Weights of a small mixture-of-experts language model, trained from scratch on English Wikipedia.
Experts: 128 experts in each of 10 layers, 2 picks a token, a softmax router.
Below are experts of layer 4 (counted from 0) of a mixture-of-experts language model. Rows are named router (the router's row for the expert), gate (a neuron's input weights, with its number), up (a neuron's input weights, with its number) and show model dimensions 192-255. Each number is 128 + 24 x the weight over its row's rms, rounded and kept within 0 to 255. Numbers have three digits each.
Before each expert's rows: "mostly gets" lists some tokens that are sent to it at least half of the time. This comes from a sample of Wikipedia text that the model never trained on.

# expert 29
mostly gets: "qualif", "releg", "MPC ", "competi", "Semi", "organiz"
router:113098081092137127129115128145121135112114139123153129117134118108134140147160124125142148107141090147160119131066126128146098140140136129125146108094107122080135149127149141143135090113181132
gate0:139112125107045120157117103122101130165129121114128144104121165144176102103115096144152181081128087142142148096114147126125146121108088118151146150104132124142092106095156096128095153117117114
up0:147149091100156136079142126138113135071111118117156119121149132139118132129129125119104139084162139126117138117193120058127110163103145119103097086129109102141150099166204118141142129136057138
gate1:114108149130130124136122094164112131158146114156089069138169103131140147139112105186133113115172145109146128132086101146127125134153127113137155095156122121108122095149121107138132130118146111
up1:161161111133089132113114154078174163082134139095172120125095163117133159156087162126116155146127125111134161101183142124147161136096130110107145127114183118146149124104155120119135139155119118

# expert 33
mostly gets: "k", "K", "Su", "s", "ks", "S"
router:123069102112112120162130094135106141118113098117158116108133113126152127134143134123128125085128116102105115177116086166148124126141113159186163117103093125089146128118130131162201123110156122
gate0:135122087120137152104106153177085135138094095095118134127134131151133102133158135122070122130143128133123113125128123104119086098113165144149115122163142123126129105132112154130173122164117168
up0:176120150094134096120108135121099150072129114093136087157137103126144166167132141111113143123132137119119138111156155148121119147124148143123105138138130118138118150110091149110104124151098164
gate1:108091114154148112115098125133141178161125152123132104155112126156136157156145067129079149134135140130125156136145162107126147105135142152130118117145126153137145110113132123132119173110126118
up1:119100157124141153130099133143119166152181128120170112150112121099132155110097162125132169072186115119120149098171122142162152094148105080106159115143119104125138122137110114084158144140146121

# expert 30
mostly gets: "Density", "DST", "Binomial ", "Order", "Elevation", "Occupations"
router:125111118101090166131144142146138120120133116113140162135110100096116150166118124123129142101135089133131135152141145124123108164131161128124149122107138121092139167116138088144141123097149127
gate0:091139143142165137097101087085166119102105172076107172130146085166149129139132129155143116122118113159141150135102118094155130153138130096124125063141096159129097128114116140149115158128151121
up0:121120161114122109137099094118162131066077133120105136144140127116133175152158112129166147100180129102084100103131108106136159112102092168134126100138126174139162135113113115150114102149116135
gate1:125088122113155157126151202154119141125118113165156129135162153155158146095114108131106126086116078164113124157145120129116084129186117158139137096146120124151136095162146126115138126151152094
up1:115109105117181109112135166133165123095142121160103139175088159112125114122162129120089133083173086145146119129152154083153090140160134125167101114207125088128110112135159116132128171131121088

# expert 48
mostly gets: "who ", "would ", "could ", "may ", "will ", "whose "
router:053094079113103154129145106146118144097117106138149125118102116126131165158118147142112133106105082106117106174143105152131118102132157118159095158106135125114170134101140119151134109081117127
gate0:124147131153153126123113136155106155158098127128138202135106145176115126143112144137184121088149171121095166126101080126130169130109128127117116108129147150133068164151128145165159131170134154
up0:123130100151147110131144108086140121172138161147105165119144152174110164152098182137151095145139156156163144097120100129121132133133113100117133132108154156133150121159124159128153120129106105
gate1:175113091181108131148137129132121124132099111101149147113088126141128141097113115127113100102115166121108105119173116111098143052170136180129120135097131152171150129126105134103133159132193122
up1:134132128115144133151106174141115155132139105163121112154144193098153120123141170139168124134094071155151107132125166131112121159120166102111141078151088119108137095137113098137153122101075141

# expert 16
mostly gets: "Eg", "ig", "bu ", "oh", "Goals ", "og"
router:127112111137109151133114131121095140101137125129162137122084138128125150153144140117092184113101122155090096167114093181140101156118142125171149136087118142090168147105155148148173099111142152
gate0:068120152074128117125151156125133104113119135090117166142146106171102144119129153111078121159127128124090099111113145119113127143109122134099119108164124109125137150112146168205146146115107132
up0:131151113118123127177166134140129102076139123115100154131151137117130118110151117086126150140162133104093123065119133136141095151123139109153106125135170117125141110139181108139111138133121076
gate1:151076170147149151085118121135130141117133131139113129107115098162093151131109118085122182134119116120079106149114139137101131115172101081126170107126139149129172148145111137121108120111126135
up1:134075200124153133116122099101112151116126131102117125116116108114114148164141106101091135158153166152074094189135129146126114078137124111139130119120157109136156200153138146128129117163093126

# expert 97
mostly gets: "( ", "(\"", "[", "(", "^{[", ".; "
router:100130120131082115135162101150122121121103097124110148138123127131105136146159131075125165105125106137066106149090085127138099128150126123118111144107128154110135111091154133165162113112171139
gate0:136127117109099170145099178125137105133146153134135098150159108111138102122135158127147143095131145148119144093119093139110132126138158149163138112156091132144116123117117132151138127124121122
up0:132109133155145131121120140142141144102129159115146152149131120138157148124160128099144137134133158125115089100118143146127102125134133154146155117158088148161126116111163094092172107140137120
gate1:134185167134135132128182117127118129138131134145170090134103115121140101144140108113160121080167132177187122072118092116115124128163129150149163139110104115125116171103102125129154100139204111
up1:146150152100077116113132151140163128097122147140081149142096138136115147162093127160105068093128148128142107120124108142119082131127131145135131112139127115094155146136146140132165102137158089

# expert 58
mostly gets: "from ", "along ", "near ", "across ", "throughout ", "through "
router:069121087113112137143149084151118129131108113119178181112141122133119140159152136138147192102105093144130113152102126110146112128158138137103127132107119150110173125124146116160130130114115179
gate0:145150120131131109163158163148115155164142167176109142172112115131108130149154139120189115138102069155104139111117150132143109102102119114133126122139137117117132147107130124084135109111123121
up0:135121131121139123138095132136112111092158158100117099116105100118139141118132167172098093110154099139129147169107119132183111133120138119122143162128154099147106116160080161169156149140172155
gate1:094160112175156111169095148124127109125140162158130152126093133181161124096161131134142111150094155130139102111132105117115116145149109146138167137120132144113114139122124146130141163125154138
up1:167110110134170119146131153167113127152127133153100123086119166182145135109128142155146147135102131134126110120178105139140068137135138152149119152116101152124142089141120130132133168136165075

# expert 127
mostly gets: "., ", "}, ", "& "
router:127104115095098177124150120143116126152138079121176158093098094142139134176163124128164107081110094138140126140130103167147083104128140135119132135130094126114145128129155110116180103129139141
gate0:146103114109086123167136111128157134169121114088131152158128047150124107151144131144113092126153126133135138176133088149151136104103136085141132079172154122080061111114165151110125132134126125
up0:143105173120143106145103128138150133133126123123167143146139038137105160146151168124126116131126139124094168158123131144109134148139143106131149133132201150117122114150106170102137103111126179
gate1:136127100072153137080110107127128125123158128111143125118092097092118120102142115119176139107159112146156118133112110124159082136111122110095130151151133105120141138127154150140131123124143110
up1:123084169158144109155126159125139119150132155136141148197139125127152130146163189115118119127118122143125132085109161123091140087130149113126127116172119137117141147090110141148091154111137130

# expert 4
mostly gets: "i", "ria", "iy", "ardi"
router:118139102134102123140120109129114137148127098132177163114104123108071153121140121089158129123116116141116119137120109114139132133173111148139163108107147130101153156098136132138205120109170117
gate0:119122098185102147160121109094142126134120107113120140110113126165072139167173145099129120100111141119115110108165118081152121138160176129086129104119126171150134124148080125116145096110156109
up0:143127106120095155181191109111132092183148144130115133126099098103147072167125135094124152122113122130142132110158097076161153150166090148067149119148130147139152087130107125150128137093171087
gate1:095134136109162130142112099143141112102116110112109168097095113116129161149138127138121150148132110155136101121164104133154158094107197099116134108137060133121114124154120122124133163098149133
up1:090136129145159106150142055136155128161122096138112192090090162146135144171168120152127125158143106157159102134130143113147130100130132120112110129115115120120121071128190122152101127075120098

# expert 63
mostly gets: "ymnas", "Chin", "Hu", "athan ", "iant ", "ih"
router:117104089074088111131128136152146161085131107138176181111128124104148194174150133118131137117108107173106117166118133115157135133124138127136161148102102110101140159098141101154164116166156134
gate0:145147127149152126103116101132113136129141117125092117093096103135138147149158101143100114129123112076148163107092196145145135131141124118137113075150129124128129133110149105104127120111145163
up0:133125152136117158170160131177137122135099111158161146159104167146138079082104134123160133159113142144111122179142088110089166155115130116137113183123089093126111116118133125105101142159143116
gate1:120125097117117129151135130115081131105108105099124111106153091138165130172154176144111145200095127166127133124117144130123125173098167152153164139135113110129157114134122157105157085126119144
up1:147104127130147137118107146111187125166091123134167123153091101163137156118109116149141105081137092115119086101135142089117137139133116086092148159154165134129113088111104114106157130160091106

# expert 79
mostly gets: "l ", "bu ", "r ", "ert ", "n ", "iss "
router:107061111099111118160142095141139118147134132134144134103107111135111172162127141120126151121112124139079087142143125152139135145127142135153128156123103138069128154106138131142124091125136170
gate0:121138104049133162132168086114129142161095113120077156151135142121164111125136132128066154098143187161118186118104176125119165138117162138158128121113131161140135112153105139101113141086115109
up0:135081166133121106133115136111139102085168110155175110098133086126149165120120184095135130161127127097143076160081159083129127134140130092106082115158092126126116111109088137145120098126148126
gate1:150092138104123136161141106142148128137147122166143135151109136120113146132155122115121136110117149111151132101108127115131120123170103117157169139127140130127110192116120113138112130127127139
up1:129139128115134146110115131152133118137079128131091169117169148095097107090125136147133113105151129115083071160126098133100088143125134131113118149159118087137129086173126128154113132116116149

# expert 9
mostly gets: "In ", "On ", "After ", "such ", "Har", "For "
router:102153128114118143120142102109121148125134150132140158103122107112117149154131166155112135101125115129107116170156132135132133146146135156115169150105138126104128162097143114145175116140148143
gate0:109171177131051104131120072189104131087104131116152129137146147118131132162148101083153128117111155136085152167149130149132149150098156142149121135169113118105126137135093106137143145131117177
up0:120149146084123125136139112106118126186102125153122124157135145132159078137138127117114133111135158126130162129142120163131101134138117125120129144098133102117131135129090127143144062110097119
gate1:070148120149128105120095109104153160135119094164147156093147110093156136079168096131107101119153151096105133168146158126143141113162131120125099099153109141126155132164108119105119137167111086
up1:121129166137132127076095180169107111122135123135144162134126208123128178122160107135164119166099118136097089116166153095150117129123145112134077031163145109138132095180114151155143142146132120

# expert 116
mostly gets: "that ", "how ", "said ", "find ", "what ", "thought "
router:096085128120141111133143104137106149126117098118143130122110101141107141161126126119134144092121098177114097132103110136133106115154170117132142178101142136086129126096129130161144097111167162
gate0:115160134100082152131145117166129128141129101083095119098173151103166144131092170166121127121182118206162132119121110111136112124070159138117096103153103119146145124136109137124142112106112149
up0:122120164122140129109152123106125114166150136151122133147106115134114115182128122119117090157074142067102131141130132145166129124156134090137143098105103133145126133145106132121132150144149152
gate1:110136142158118138143185135143170145138128110121122127148131166140114097156142093114170179155088171096121093163088114134080093145075144119079129094127153128148141132156130144109130127113123149
up1:130155144141169081125178111161161163119124104108147131171087132114110117125125085140102142166152162128149087117094127151088107114115132122116102081150149082157148135144134140116107126134119145

# expert 93
mostly gets: "began ", "came ", "en", "beginning ", "arrived ", "See "
router:100113117092108137153144126125126147118128121108148140109113143153068129149147176098128150112148115143139114127125075129129143137137156124165110149114129135075155123123134139130166131127216140
gate0:136121115140103102102145132115127162091156138110143123129102155114127136110171115126114149086120103150089135105149143135139121099158170130123123180084094122089094138122114087125134159130104112
up0:161090125116139138140148134111139124101161162133120108098104148169094118129095104137144120116134120069082172128097152133117196081128113104117114124144135114130106125147119144122153145092119139
gate1:131106109157114129153141147124144159138097093111152096109095107123129101114139126151141101137147175152093108137105116092158155107151156096118124142099168118130107135144138127099135145170098105
up1:153165118147119149134118129114188145120124122138103177072119100102118131134172139135132110119105143137135120163131089139104128159100142153145141163073130120157122118087082139162128153115114106

# expert 51
mostly gets: "ann", "om", "nom", "Mill", "tom", "oll"
router:102117093090140143131158134126110164114064102108130160116113143130144135148147119137138146106113122161089116165151123151120100138129164105148126149128114160073125116115148108165138111114139154
gate0:162122118149170131136135115134090151131124110168137143131088130135144121143107123095175115105125128070087104146136122129146129142106100149120111167126127144117143131186133151153117139094109144
up0:151119119095107141102064134087098123107109143130115152124154107096150120109099120143169087133101080087121120166144086171126144109163113145110106094156141111123131145111131109140150135126083094
gate1:120120065131173145114135115112125128098143101091145154152116108103125121139175146132123081127115154135105161153129104149099106148107138102118129091139119148137133114145106178129126183077093162
up1:149133125130121157123096200153130107162091154148152132132107108161164132108112116125087167129143079132152107096118147113141143137154188141146128152110137078140121108085123106092091122153153119

# expert 11
mostly gets: "\", ", ", ", ",\" ", "., ", "), "
router:108101109117105128179157103141115124122111107128171146111108096119116115163155143109138160121121106144129128153097131155150093145124142127127131149149086142139177124099135117145154110128146142
gate0:125186141127134170111131143122125121140152104095128141179147111151097179125140152084130125145129128146130125144111139122131122163124152150142079178124155131150106138090143150079103121089106105
up0:131111146092109176139138104158111143131164126115140106113153157122100100092123087135149087130108111153125140145132120132159162137117129117149103161181104110131112085129174136129140106133091116
gate1:146102109133112130147115122111131138123168133137119145114112086102141179144095109110102173133164116123149157090136115091116116135134099144137088138096117080125125162115159147111153122094160126
up1:166110145088139092104126145103112143086154127104124101145122112132123102159115160120118118118136100121092153115114168098159117148143098126140125144147138121113166134112162150142160164129132125

# expert 24
mostly gets: "sup", "connec", "Jr", "contribu", "rup", "dev"
router:117069111121132144135163139163113129138097105142132166112121113101122164111113166102170158086107101124133138138095098146143107128150108138139135122128145095100133138135143163168224115142146116
gate0:110120146143172137109118170106136085133103126108143150139143169158129143151143123111106134149118129091148126119156092125160089154131152101128163141137181118123117108089131106154129161170106115
up0:123123146141184118088110129112132121109134125168127121131165126141150139128120138154120084098128125114104184161137167130146117112144109154172091128121074145129113150117106108131132147154171162
gate1:102092108132150114106148120142101107122097078105131113144094135117134159119126152146175090151139110145153129080112113098150101140151121111100170120141135105131127097128161078100158106054091121
up1:109090112122156112123154151129110088083119091158144099105108123155107160107141134164140091122137141164138114103104091111094092154164086148114183118134103128141130114140180085091153119069120111

# expert 41
mostly gets: "their ", "his ", "killed ", "her ", "him ", "His "
router:084117102052115116155132114148109154109093146132146170111117130098059126137150136124141137112109118145086129144112103181144097109134148126185097147109124164102154199122147104164128137120149127
gate0:173139117108094106138096104133141112116081117127137183109144134109145125154114120170118109129125115147126125163130124162096075103081110143112115150138094147134122150135112117123104144106144140
up0:125131162125142119133134101138099136094113096148142173158087086098150124135128141136129138125117131109143147158131149126120125122178097133064147091088116133107114118109156097100157109086125062
gate1:168111150149166117125076101095100136146149164136094168128132127142160108131141089118156089146172125144135138126137107176105162170180081091136153111100156139131083099126112110142108143085142132
up1:118095136139097138190109104104142113122161168166121106119166118119133118145138135133167115118151165156174073135123114136132148177132120076110125129121126153107087106173085114116141139104128171

# expert 44
mostly gets: "ul", "aur", "gh", "н", "bil", "xim"
router:104133122079139134163158149134105143119136123106179137136086135132113165112126117137141160110123121129138123141145104164125126132122116112136126147100135145075148112141165083128150095152117137
gate0:105168122128110150104112116112140101131153131145134106139112116098119084114113140191103114138117096138082143109136110140147161147126095153115158170127107150158122137104121152142161116161119127
up0:137097137135155128139155119135138153105161133107124128148109116153130161149122112119164123142099104168156155148121160111148111136097128161116133119130109101125112170123159095110082136136137151
gate1:122130121155097151151181147111105219152110117113146086134153169177164155130113105149109155146136146191122134121145103180116110120116144131130149153134106152110133120137109165150119156137115171
up1:101121094092141120169099141130106089131148156105115141135148088128148150164143143148136103128129157125124123123112137127137143136118149120142154157148133159138156124114130157108140091162167112

# expert 113
mostly gets: "after ", "when ", "After ", "before ", "because ", "When "
router:094111108102105118143123117156117131138121121108162164113135119122136156116114156125150142144092121142130124170122087136143116084126138145140160153155139143069137138131146132139145127151137119
gate0:104105138136158122055117134116108156159134142116156131110147123148141159130141174130123133099148124145083120106160173143131114140148159141125130150100113131095120140127139093121096151136148096
up0:160165111136114109126110138116145145119122107143108152162159154132111082097144082148143204137148147133122148103096110104155178104133160102134112109089095136163176102094124146118129084097093094
gate1:117099139145132156130126161112071133110116116159144152106083126128132118147119129118145146149100095147094135147157130099137114136129139112124072139122110117112122151110110107098143144129123111
up1:124135132127164143137149161185085129141171163121142134132122112099123143130119145145095126103123128151063131130145129143093104113127154142115145112132073117113130166099158073112095122122129155

# expert 83
mostly gets: "surv", "hom", "pris", "propos", "exp", "fil"
router:143108101140099137140142115151116120148124116102146146131092090103132139138139158113152167093116120127104112159111075154157110121142144148135138135129108109065167125107166161154154088142159136
gate0:124163080158139134114166168161151124133067126138144128110063112149121101138144123121145110087155126127119127121155106154153117135133110154144170106145151109138164087137133122123109105128159124
up0:164116141104108104104103103115126126139151126158149108097124127075095155112146111129095118121115099178132122094148140158139099079140153131109130134114099115110095154130137080116150122129090154
gate1:158135090140141129156135121140140100151210088117068119149133100137130132143147115131158120115125123128150111148106116124120105093125157126101115155128160133146135115144122109106130167154095091
up1:139096131137171140116143084137133108139159094138108117083137123131132126110154142137128136095120134112144122124064136123077154134143146126106135145155136147154182149141107127131146183129091117

# expert 8
mostly gets: "CC", "AR", "CR", "ES", "ST", "SM"
router:110110080078092129131138093124103166121114123108154097141128145116099132163133165134091171115119132119116120162113124158139125119131123128133167130110107139120128145113124100141181121116183203
gate7:128110089122099117164165075119108144148122143094143170111096153140127150191172140094098118114075102156121170122105125146162114108139124131158126131131129128100160134119099089137119174116126138
up7:114117103157119132102100108121133156122146100115123123088179122171134166153069089102118095115118155145152160102133090124142164128084164084150077149140119135127142143158152132147164156158100138
gate8:122093126141147133163158130139134096122096111120128126149139122110119156136135173125136109137162149124126153150139139144113130142119121138129127173127160089100107114085095116177119160166136152
up8:160162096121150167145104130134165144124120131137140164144123172146165125103127097101101137181148090153165106152108104129127139126143146128091165128121108104119124144116154138128141110114108144

# expert 70
mostly gets: "Palest", "Tom", "Croati", "Mart", "Dall", "Serb"
router:100107084114124154170181117154086152115129109144132141111111129111113169136144137134111144083105110145117104136121090106136122125171154130105110146082110145121140128121157142171178096111123140
gate0:143082088100112140160144145134125123101109157160116120124117143145111131109108133136174120143132127152133141090118113140161132136131177158107126110144093159174090088109152092079124123110153140
up0:117162170125113112117093102097122142134144123133148142125123083142144113114135114150129101141127137113093159167139147110088098123117087128126098130124147100111141163143118096140117119125066115
gate1:133123096100137134120113107129102159136096134089105130132125117129146125169089159126106137120091083126091125126179176100142100135161146094098127161151165157119136114102137095103107122122107166
up1:095116156084145150128136145133125143107182150084132143150126092128142117120123134105141140138154195174154124141150114122126124138084129118131125089157165163131161113192116147142109150171070144

# expert 5
mostly gets: "St", "ear", "emb", "Sav", "Const", "Sc"
router:149117096111149128127140121126099137129100108097156147097139128096106166128142146152136137102110126150131108174123134152136126108136160133101130141128153134115132127119119135138136091099155137
gate0:172129073107132104108134084164061136061136128167138113126097142132151146158082118154161112080106084117135126140115107148125128141158147097129148130128142133111180122097159151170131101111114118
up0:103122135138111143146121146119167152194086135119138107159142105107101092077155150149090140198119136132101139116153121141089129111142128151104092123107102133129123123145108099113118132167138140
gate1:107163111093107176152141175176147152176109156127149147171170112104155097123108146169151129132108123109136120128125151121094157151115124150121125128125120156128103125128122162129143120126100107
up1:116164180103134160088139137164104140158086159176129133131116122132157144143109137175133152095079124132102099108189145150112114174133097144135126111128105122131095114112092147115123092124125130

# expert 26
mostly gets: ") ", "), ", "} ", "); ", ".) ", "%) "
router:099084114112121126141151098149113167119083093111144114107114154129113150148144136134166158109114129128109118127129106117145112110137145136113154143114144139056161180103156117121127110101163171
gate0:071095134161118130135104109130108122121118122114135075137151113147158164125105141137156110067128140123090122177124153147108071111149091103128095107113140149123134170157118148114128121119133181
up0:122169090187132121125166125147108129134135146125151106190139140168113161136119137143118117135138138143121106120111097132155109156160151166110168095147087112144147127161133095173143126098115168
gate1:123120115121120133099083099107095130169110123120105148113110098115134153150152129119136161120129141120140161107113159160141145099116102131145142106119116158143172080118140098087105132105143153
up1:145135114132116131143144128147123099170111121133117110107128143113143158117135128149097139133136117138125106100138120174142097130121131148145141118116135111127109120092131122141109115091159149

# expert 31
mostly gets: "ov ", "ić ", "sky ", "ani ", "ović ", "berg "
router:101096130130100131212116116143135117133128125112133121103098093144073167116127135098128140093120105124108115154135128162139143144138140130144140148099106139069122132114141124127136116080112168
gate0:156096147081118130094141139142105140102118174108154123118170139092108135102126150106162118149133126084160136123150130104107136119121156152093142156145127122123149102130132111159100126126111146
up0:099131145102127143105147137138173128153131090132138110085110155157151142136180179105143135076142114059142080155160162099128151144110139122125103147193160116134147122092136119126090104129108150
gate1:147147112113146146101126133118158125138133144110112135123152091107099108185139116147171120133125085130185109174135130158123115118095133144115133115115112153126094134124133127106131119126152097
up1:134142145124142149130141157136095133183081097084123137141159066108173071092131132153119126113113134116105115117156156113134191158121150137124108072160138164169129121167102146128138140170113128

# expert 69
mostly gets: ": ", "): ", ".: ", "histor", "\": ", "saying "
router:081091122122097100158163104158116135133144120131137179114121120123126107126149148109135088096127106141123108151112097139158136086133129132094156133078095141090141150090129121114177100122180191
gate0:127159120092122154116131109180137102131092123123127099104136132096127111117101125170123116097126158088144170177132119078129131141153105122143143076161142131119128103142117159069121115164145140
up0:151140132121121120092170109111135077165135154144104120086100148098159138124130097124115082102132139137143158170121078123118103162137098128148139105128117131141103137103157113105150148112146130
gate1:132122138131126109135092096121127113161128165127114164113108119140101126145136103147137142109151127143098181136081156160090111122146138150151139105132127119146120152133100126128154125140125182
up1:122141117121116133132087153140108163149102136122137064150159130169106131111127125143146141157123086133158140133174117129114145115084112113089152118130111132140148127153149090144148118156118132

# expert 50
mostly gets: "He ", "v", "they ", "she ", "She ", "They "
router:066103122139106143154160147155134161091134124147118084105122131119115139143137138143114091071125093128120125131127110145149129143109157133128106135140119110110143145130110128170159126102196112
gate0:126112155151142175125156120161116116108136095169138110142124165138147121080131105134168087113079096171141106142119147170172136176114132146132108132111132115096127126131153140135097124119081136
up0:114137130119127112140111129107172142123111116101123116121123123121136131099114123131121162156120156090138121144138153147082140092131085132102127152141152124138166123129073147091120105151168179
gate1:092112133143133138150111117084143137160110140138098129088172109174132120146119113152103149147098162163110122132177129127160122127133133134109126125093072117111072127124151119132106139125076132
up1:163140129123131107152151168136115116134150124133092123138109082122118155129119113134117162156151136109122129132164102117156149123117104112158154153124118166168138154127095113096112128174163098

# expert 66
mostly gets: "appears ", "consists ", "consisted ", "known ", "chosen ", "considered "
router:118095126081121155161141131135127142109120112115144125111118109117091135121162132109134142110101088093132143134139101142157095127137150118151105113115113131089165135134130106158133136108150161
gate0:100135076163116146117114172084146122121176164096130108129131090164098131131083131109174104141093117078130150113141125106138138125096115103116127116092129124133160129128082130125131099152115118
up0:136170177108098114078111123140112111107093074107103141134139172128135104097118152157138199083108154173105140125160148128127124138178163138111107152132116151121121117103153129101114102147166117
gate1:103133112127145103173116085116122138111143138153119163096117128124127117158119099145098135143124090094124126118078149154116137143103115167138126144113117138156130132126096136127113132081116133
up1:161092164140094148100128142160129103150130128155151130158133134157137153132171134108153128105120097137132123121149108119150083114161159097136137130160131131094150129132135126119109156145107128

# expert 87
mostly gets: "The ", "Mar", "This ", "These ", "His ", "Her "
router:109130138113106187137155109146102181123129146105160113112117106114096160168177174102130116100110110121109119153127132162147112127139119146109145171174124132093150156075167108142158092109164156
gate0:124130122127131109178160146115152109143128122112122095131110128118108098146144095104145120152128111121068094129117118142121174121038154122166083101071122120130083123130097110136097113138099118
up0:119146140122105129156129097138157095172109117114103142115174115122122141130099141141096149130108141143111145134150149105096144142113112166132117105134152159136149133138144126111123157128121092
gate1:132132140101144150165122112103172154084126145065137120133144129152127126108130121131127158131122139113167115138127152147114154109148152063160117159129169092078153125130156084119111143139149128
up1:141129109070138133141126131124129162109119115153112129117174144162101107137131128104117071123095114123145081111127103104088130110155144124126149133156202141098119122100188141083110159162179110

# expert 39
mostly gets: "also", "ation", "ence", "ism", "tion", "tions"
router:101120116094091098139144127103108152126106123122212148089137093116126127162129138073133141124119098151110136133106110175127099137130149158161140131124114136093136119114144125161134096094197193
gate0:165123112132116093122123140155073086142162130147153151138135119139139111132115171125130102115161148110081077168137159135138141150147137118151141131089148120107150110094116126141134128125125119
up0:110114140136133159171115153118056127168143127137162179138167124139145115104139153090186150097137136117127088138122152097104122139132135110114150133085131181106115151097137118111135108108119146
gate1:154143133128101104179123138168094110086085154133151125152124104140099109136156111122157101134155110126131115119102118106084141131173114152150123137156135152134100152077156140147122146131157108
up1:145110126155121115161125130137114155132127118138159122107100136192121088096097093100097136101131120156141126135140110140122119137202135152136174079118122132118124118145151098123110099131121109

# expert 7
mostly gets: "gener", "viol", "spir", "fic", "ti", "ç"
router:101128090130119094124136131124135116117123101124145179111127116111142128131154153099147133091110106137126116137089134156161125170105106125139135161107162113082172138146115134151149127135133140
gate0:147095085148141140182166151127151079119077116156170117146108108134129125163126115136096128123130156139170146176092142114139139120119129155133134146114164153127167120150107114146106125120146153
up0:089106098161143157177133168118163120130117141164130126104132121117141133139150103149115114142130124124136112131074139158150134137126133141126094144130151150104153146140172159085163137158170177
gate1:128090116132104133143099122094155119139151143146122122143129134159116109094154185117098141100086142120066158139129131116176114118136094166117150156122143134089111104143152089145120122101171092
up1:108138082112117097142110133121131125116117120116122129192186182127121134144119169106130128135096110120098171146110105129128101118148150139113132126100117109121130137142108170082109105107114153

# expert 15
mostly gets: "ult ", "those ", "ary ", "ple ", "ast ", "orning "
router:117071135077113106154134115141120165111152075119134127134126117120060126167139148126130182116110114145119116133101133159148117129099171115143133129083113152104132158132124135163128096109149210
gate0:112171077152114066139127177150156149131140099093143153115127101094154138115127139138113168175123125108166146138115143101094141144132127137116158098159127096112106128127116144115102148104121106
up0:142139150117166099114126099131125165116125115125089122134122144086180162126127122080128132092098146170133126141126141141170104122111136097103153147131124135150117135138154138144124140167133138
gate1:154107129088173133102153147155140163145183133169152126081100132133121121136133111131106108150102115167107111138103125166107152168123154133126123112114143115128122146144120130126135115137118085
up1:142162142105114132116119108122107140098122130087066124125158172123123116126075151101121111083158117115107159118154101106144116162118143161135147125138128156103112108125111145110114167124099145

# expert 118
mostly gets: "ham ", "ford ", "ington ", "bury ", "Williams ", "Johnson "
router:120095135120111137191163098141120137113137110106144147112127099151081157115157124105124150106121102153148126145113130149143120122155120134146143141115123134086129128106139103127125122085128170
gate0:115132113131111165098145133102139171130133146132133132126141095130116135163131070090122153151142147120113112128144093114129138121140150134101170080140149133128122138113142148133149125122105140
up0:064131140114128167119115118097118118130161134149106137108114121130089158131123074113132131123158095146158118129133119110140157122144124125131136096125168116127127171131119137126123116115128113
gate1:099163116158110085091113125107098166176117137140166154109120150166128131164180151113126096136126141149124139135146115081099123111157141112130122126124097109106155168130103147120101104143145122
up1:099130108153177160104139134103143140124111144146107112119120145176130084122089139174161089126128114156128142138146099108117123138111122141135119119124130138095106175171117135095133152143120050

# expert 60
mostly gets: "exper", "environ", "mechan", "weap", "econom", "heav"
router:108092095116118148127154115163120123104118126123120181124126099087123145150134139114141111105113135149109108143135085120150111132132121138123112164123127139091125155098155144161163074116133109
gate0:158139119117121124112119108122105133142209145135114148131130133104097084137129143116161123151106148099117143126150146108129143112168152090112156145147100142144089129118113082138132119109126105
up0:136106102101154158128120129149143140173197135131108107126112133102096087166116133112117111126128155134126105134161120117162116125115153116112148160129090098156084112112140131150104094128103082
gate1:116089075136124126108131127110130113077150142121111134142100114139136134157131147168125133156119104130133125142180118087118177094147099184126135159121115142149145162135121099143140110124134124
up1:125116170157138137086151143141157087140146145147144151195129116124144160118118135134101081075149136143108154129118125102126178127114104115105133144103132065156127117167179124138143142082092143

# expert 101
mostly gets: "'", "but ", "this ", "However", "’", "each "
router:084154117127094132175175134136130176109154089109143154141147130128110169126156151104131143113119092125123139144124119103140116110120137156171129126131140141087119157097141142118128133111139124
gate0:145134110140104096169138120136139195167129113114145093158115123093131152143096126117146155111163167135101133167119092129127164074065088129110148135143074190136142150167134131125140130140114153
up0:103156175113151135107092103143179126095157123136130152124106108133146122116159099167106082150101097093156087080157141119136107171187168150144092105084135084127104110093111119133115139122134138
gate1:115143161177159174141146110140130110161124119078131139150137109148125141116126158089143117151138126127147172175160121099129115112095138079129096145133136158138108127159104123177146109147133133
up1:148116123103115068171109102134146131130126134147130158130095145125165112123139119118107148143120134132116094131108110093116099108156162156166115101096098151156114152142134106124106146106145119